Below are experts of layer 4 (counted from 0) of a mixture-of-experts language model. Rows are named router (the router's row for the expert) and show model dimensions 0-255. Each number is 200 + 30 x the weight over its row's rms, rounded and kept within 0 to 999.
After each expert's rows: "mostly gets" lists some tokens that are sent to it at least half of the time; "gets" lists some tokens that make up at least twice as much of what it gets as of all text. This comes from a sample of Wikipedia text that the model never trained on. Tokens count by the router's weight.

# expert 37
router,160,211,147,256,177,226,250,209,197,228,200,167,166,213,222,203,202,217,195,166,189,214,208,247,179,177,207,193,194,258,244,221,229,241,187,171,185,198,272,252,206,171,214,239,203,236,177,198,230,157,195,194,208,194,202,185,167,213,188,202,177,167,193,210,166,204,210,241,211,205,172,168,147,149,232,184,209,124,192,190,142,240,221,120,190,201,216,208,197,168,186,188,174,159,198,175,138,253,211,170,209,205,187,204,234,157,228,225,161,200,201,209,177,167,208,202,226,184,208,170,202,129,195,181,214,185,164,200,183,157,201,160,223,124,121,163,167,205,228,194,206,204,194,240,239,247,202,178,188,150,200,206,226,237,167,278,191,134,238,222,192,230,192,207,189,150,178,155,232,253,191,210,192,193,189,210,188,228,224,184,201,247,234,141,169,213,204,200,183,220,156,216,193,228,208,215,210,160,204,196,152,175,194,233,194,181,214,145,235,162,183,240,222,141,187,230,246,256,171,214,245,204,264,196,242,234,210,189,212,223,234,184,215,191,204,180,217,245,183,211,170,182,253,190,159,195,173,213,248,189,222,260,165,189,189,195
mostly gets: ".\"\n\n", "\".\n\n", ".\n\n", " ==\n", "==\n", " due"
gets: "\n", " in", ".\n\n", " (", " to", " for"

# expert 26
router,237,204,223,212,197,236,176,180,272,232,209,176,187,231,157,230,225,199,242,195,213,192,159,167,194,227,190,196,194,222,176,223,236,196,178,159,186,232,210,219,181,179,201,149,210,205,148,258,220,172,240,182,208,254,155,174,176,174,238,200,156,168,218,255,198,213,193,234,140,146,210,209,227,177,247,221,182,196,223,216,225,241,224,171,224,227,171,151,207,192,214,238,145,206,191,193,185,220,198,183,178,202,202,162,231,262,178,195,198,237,171,207,235,196,207,221,214,185,209,139,239,176,184,226,248,191,169,185,177,163,253,197,231,169,175,200,186,175,296,192,204,188,152,246,258,165,200,121,209,169,180,199,215,250,179,218,178,182,234,172,191,194,226,188,189,184,273,159,246,219,201,226,196,198,220,160,211,196,239,105,200,215,187,142,198,192,187,216,198,189,189,217,218,218,196,198,172,173,208,177,203,228,197,201,190,208,230,141,175,183,254,187,186,199,212,189,184,200,237,223,207,189,240,202,242,248,169,253,226,188,196,196,242,164,287,178,191,292,163,255,201,181,229,183,192,181,211,187,211,215,218,228,155,237,194,195
mostly gets: " Yes", " X", " Pol", " Av", " New", " Sk"
gets: "3", "4", "2", "5", "9", "6"

# expert 45
router,227,184,197,197,175,249,199,163,208,196,175,195,205,241,268,213,189,235,216,189,182,155,238,177,196,182,210,175,174,240,235,227,222,220,251,139,246,232,189,222,202,215,181,224,208,224,203,225,191,198,212,201,239,168,169,251,171,137,203,189,222,220,219,206,139,169,177,220,158,179,228,182,201,153,189,195,213,215,176,176,224,195,169,215,185,210,129,207,211,202,224,251,222,220,207,214,155,178,266,218,210,198,137,159,239,203,143,166,248,255,196,253,243,252,225,205,210,157,209,211,186,180,147,202,238,172,208,240,171,166,205,192,237,157,222,194,195,218,232,168,211,164,194,189,201,216,198,184,159,131,224,202,199,206,205,218,197,182,254,191,197,188,238,186,201,239,259,167,249,231,170,204,159,236,200,206,238,170,238,236,221,184,207,195,215,189,251,233,146,210,210,178,196,194,221,174,205,204,132,186,182,194,201,145,199,188,222,172,218,180,251,178,237,177,234,221,239,201,153,120,214,252,208,207,217,223,174,218,194,182,166,167,193,247,184,189,209,226,124,163,178,140,243,232,183,200,139,160,153,178,163,200,174,216,190,221
mostly gets: "°N", " however", "==", " began", "\",", " tells"
gets: ",", " |", " (", " was", "'s", " that"

# expert 10
router,255,176,200,176,214,216,230,123,217,271,249,164,160,223,210,240,231,185,198,181,195,246,210,194,192,141,224,211,163,210,218,191,229,207,216,198,219,244,227,255,147,185,174,229,232,129,180,208,262,204,210,184,246,199,169,226,197,179,188,168,152,181,221,227,175,220,239,219,150,182,178,199,168,175,209,239,218,154,208,182,174,231,225,134,250,167,156,169,160,221,235,184,231,171,237,172,167,196,220,181,199,188,143,212,244,176,208,226,228,137,203,225,229,174,188,228,252,156,255,156,201,187,193,209,209,197,223,244,168,158,213,186,229,174,200,177,197,203,246,201,214,202,189,209,192,198,184,163,223,147,182,176,151,206,173,195,148,162,173,214,186,248,211,224,213,217,216,159,227,184,159,232,155,211,234,148,262,172,198,216,180,152,173,171,182,181,220,143,260,226,126,194,223,236,204,174,189,185,209,252,165,247,163,186,198,185,210,174,197,194,213,186,249,183,235,203,238,191,187,203,172,184,217,184,216,235,176,220,218,225,183,194,228,212,253,147,157,248,173,221,186,161,211,155,167,204,184,210,203,234,213,220,190,181,201,218
mostly gets: " design", " Dar", " evidence", " contract", " Ag", " war"
gets: " ", "9", " time", " \"", " T", " C"

# expert 5
router,198,187,212,214,171,207,189,195,245,221,189,215,201,202,215,183,168,233,197,189,208,202,216,199,220,181,217,192,174,249,206,248,194,237,230,130,230,208,227,220,210,187,206,230,225,255,189,245,193,170,278,196,227,139,190,195,196,141,216,155,211,217,253,241,164,132,181,222,194,221,248,159,159,155,202,205,179,191,214,182,256,251,207,206,181,213,148,182,225,170,217,240,202,224,189,227,170,200,217,179,201,228,150,181,267,195,181,214,233,235,226,274,254,230,191,236,200,169,219,165,199,191,122,245,223,219,176,190,159,159,221,185,252,149,196,197,195,196,234,173,243,196,177,213,216,201,228,146,183,122,171,227,195,219,167,238,187,191,266,171,176,243,194,197,190,237,252,157,200,254,174,212,153,240,193,200,190,190,209,211,214,198,206,197,210,188,241,220,183,226,173,180,182,212,200,174,217,169,169,208,166,195,198,183,208,163,227,128,223,148,265,193,238,179,184,234,220,194,190,189,215,247,200,196,249,249,152,252,190,177,202,195,211,221,165,193,206,264,128,220,180,185,228,194,170,165,182,160,198,217,196,230,183,201,185,170
mostly gets: " he", " h", " t", " due", " took", " all"
gets: ",", " in", "\n\n", " on", "\n", " had"

# expert 17
router,208,188,147,164,147,208,220,210,154,226,173,129,230,203,183,202,198,286,199,188,181,210,239,241,162,194,217,205,201,203,236,232,186,209,169,177,202,186,226,209,147,193,167,244,218,149,191,208,223,124,183,204,221,119,226,204,215,201,179,195,198,221,227,187,188,194,212,187,256,213,254,217,213,200,209,214,193,220,247,203,207,178,181,205,173,154,170,212,196,164,258,155,231,168,186,180,191,241,237,202,232,202,151,179,255,160,191,216,210,203,229,218,172,190,208,233,236,215,174,221,223,225,164,187,168,180,195,216,191,195,223,162,213,199,164,179,192,255,258,201,191,200,191,182,198,170,185,192,171,190,227,155,164,188,216,263,245,153,242,256,115,209,144,227,221,188,234,192,197,240,164,260,196,197,221,181,216,204,226,223,201,193,205,209,211,146,249,183,175,208,209,191,137,247,200,192,215,173,235,190,169,207,204,161,227,208,187,178,181,230,179,241,198,164,182,204,204,175,173,166,177,232,171,243,205,219,143,150,162,183,110,249,222,202,219,165,180,248,130,183,172,205,180,238,172,213,188,219,172,184,164,233,154,187,218,243
mostly gets: "==", " work", " Date", " information", " role", "%"
gets: "2", "==", " was", "3", "th", "–"

# expert 46
router,258,197,161,210,225,226,205,173,223,232,202,203,164,227,246,204,231,195,244,181,174,229,184,178,198,161,228,172,156,201,198,194,268,283,182,176,198,201,204,238,163,180,169,237,246,247,158,247,229,179,206,206,214,193,161,240,188,166,225,169,206,191,212,241,123,255,203,218,163,173,213,172,209,119,213,198,175,201,186,221,212,205,213,192,183,167,134,206,196,192,179,215,218,210,252,187,105,157,204,213,204,202,163,193,187,218,208,231,205,220,199,238,189,240,230,218,208,173,169,163,166,162,166,215,178,129,145,223,215,191,185,176,233,176,167,150,191,188,238,181,214,197,185,246,225,221,164,174,220,110,193,156,194,213,210,252,168,154,229,195,206,210,201,190,208,260,224,181,186,232,165,233,188,208,233,199,213,173,202,181,226,226,206,191,179,160,217,244,164,188,133,200,201,234,250,202,190,172,171,194,195,178,189,202,184,174,200,169,193,176,240,161,229,216,190,246,183,132,193,180,217,184,216,178,253,234,183,224,176,188,215,215,260,206,239,202,180,211,145,222,166,168,279,174,170,191,206,172,195,210,163,194,229,230,232,195
mostly gets: " what", " Succeeded", " be", " become", " County", " him"
gets: " a", "|", " and", " be", " it", " |\n"

# expert 38
router,186,197,164,208,142,260,213,203,209,206,151,176,174,180,227,225,226,207,211,168,209,125,215,191,177,183,192,203,150,223,226,195,205,210,202,164,162,191,213,197,141,183,175,219,227,219,177,236,222,154,176,143,263,164,198,146,172,147,157,252,191,204,243,236,161,219,233,217,161,242,195,170,171,249,166,147,232,219,230,184,238,207,172,158,196,216,192,217,156,147,180,232,193,204,230,205,207,190,197,160,206,195,182,214,215,227,206,179,166,194,211,238,221,181,271,225,206,201,249,206,240,183,225,220,205,230,225,198,199,154,227,183,265,167,146,180,211,216,226,201,171,216,156,242,216,209,187,145,152,213,195,215,148,205,190,216,213,160,243,247,187,157,197,227,177,217,237,208,272,283,176,234,193,220,211,191,199,195,186,189,223,215,248,189,156,202,179,200,185,189,173,162,192,238,211,146,217,203,174,149,139,201,206,194,212,208,190,154,181,215,218,157,194,170,193,189,248,189,204,202,229,197,180,277,197,246,178,148,199,252,157,203,214,285,252,179,204,244,161,201,180,199,227,222,166,223,181,210,203,197,184,170,200,190,212,225
mostly gets: " kg", " lb", " power", "″E", " heart", " language"
gets: ",", "7", " (", "3", "4", "8"

# expert 21
router,211,233,168,180,137,206,228,234,194,219,211,126,190,164,201,189,219,264,206,195,147,197,215,219,215,180,249,195,189,228,214,220,189,169,208,194,173,177,224,243,143,227,148,228,276,216,175,218,249,148,176,204,184,147,190,217,183,173,158,199,204,210,228,190,123,199,169,196,205,158,224,205,218,208,198,175,247,243,223,174,199,212,172,186,181,203,210,188,181,173,238,171,235,183,233,230,191,210,212,206,233,227,140,203,236,227,208,171,181,178,156,232,180,233,184,218,221,229,195,166,209,190,162,262,155,193,181,248,182,173,232,150,242,211,125,160,187,202,214,163,201,200,154,268,242,205,214,230,131,188,163,167,168,218,218,183,214,123,211,208,145,247,200,180,204,178,233,206,286,252,159,239,221,185,209,169,244,194,216,214,202,201,166,209,201,219,229,202,161,204,152,150,192,233,236,226,219,197,226,175,159,202,173,221,150,193,232,171,198,247,241,237,183,181,197,164,197,182,165,170,195,190,178,219,192,199,165,226,221,193,177,215,208,231,221,192,222,249,177,188,191,217,160,203,175,176,196,227,194,229,158,208,181,239,261,171
mostly gets: " km", " million", "|---|---|---|---|---|---|\n", " %", "|---|---|---|---|---|\n", " cm"
gets: " |", " |\n", ";", ")", "th", "%"

# expert 12
router,158,154,194,250,219,256,216,190,258,199,193,163,150,238,227,200,208,249,202,157,199,191,245,225,221,164,227,152,151,236,237,199,232,227,218,213,228,217,266,237,226,168,206,273,216,214,206,223,200,206,220,225,223,233,154,213,138,186,231,180,184,193,239,224,174,194,208,211,225,194,222,181,175,172,200,216,162,178,183,187,182,226,194,204,217,207,118,234,211,147,177,207,209,165,252,227,152,217,260,204,180,189,182,183,223,198,146,176,190,212,189,218,194,188,227,246,162,203,163,189,200,209,191,234,177,177,171,210,129,166,240,156,213,138,158,146,210,187,251,169,222,190,181,219,239,255,177,176,186,184,195,189,216,209,221,217,173,106,245,174,159,179,204,208,233,191,236,166,196,244,182,215,163,213,206,227,229,168,229,163,183,232,207,213,151,216,220,261,170,193,158,216,194,255,173,209,206,196,167,142,198,193,204,159,215,195,246,157,166,163,216,227,175,125,188,232,216,209,157,206,231,205,207,233,228,218,179,178,199,164,190,187,208,245,151,212,197,208,153,205,194,176,230,209,162,220,175,192,186,206,185,232,181,224,250,206
mostly gets: " that", ".\"\n\n", " It", "\".\n\n", ".\n\n", ".\""
gets: " that", ".\n\n", " and", ".", " |\n", " The"

# expert 29
router,220,160,177,225,169,229,251,193,202,230,183,141,145,206,234,194,169,188,226,198,177,221,205,208,217,162,268,205,194,214,267,231,259,230,183,169,184,199,206,201,192,206,180,199,194,199,185,224,267,194,198,141,216,168,154,232,156,241,226,207,180,170,223,239,212,194,233,188,199,208,240,137,175,167,160,226,173,194,198,220,187,207,202,202,188,224,193,219,180,124,244,187,232,150,182,200,121,200,193,188,190,199,123,178,218,178,205,199,183,195,256,222,181,210,186,263,198,188,191,198,223,180,203,242,182,123,177,226,132,204,212,178,236,158,164,183,231,173,240,211,218,203,147,191,236,188,178,165,203,197,198,157,211,221,216,266,206,157,257,191,162,181,230,210,248,169,200,192,205,225,188,213,178,191,231,223,210,217,262,165,179,189,267,191,198,185,203,197,178,258,215,248,155,191,259,187,197,222,186,188,170,155,246,147,220,183,192,144,190,186,229,206,228,201,192,217,204,178,234,193,203,211,235,236,204,235,206,125,250,213,169,214,230,189,201,231,234,236,150,197,175,184,243,188,125,213,216,186,200,210,162,218,220,212,179,219
mostly gets: " James", " George", "ia", "ton", "ane", "berg"
gets: "8", "7", "3", "6", "4", "5"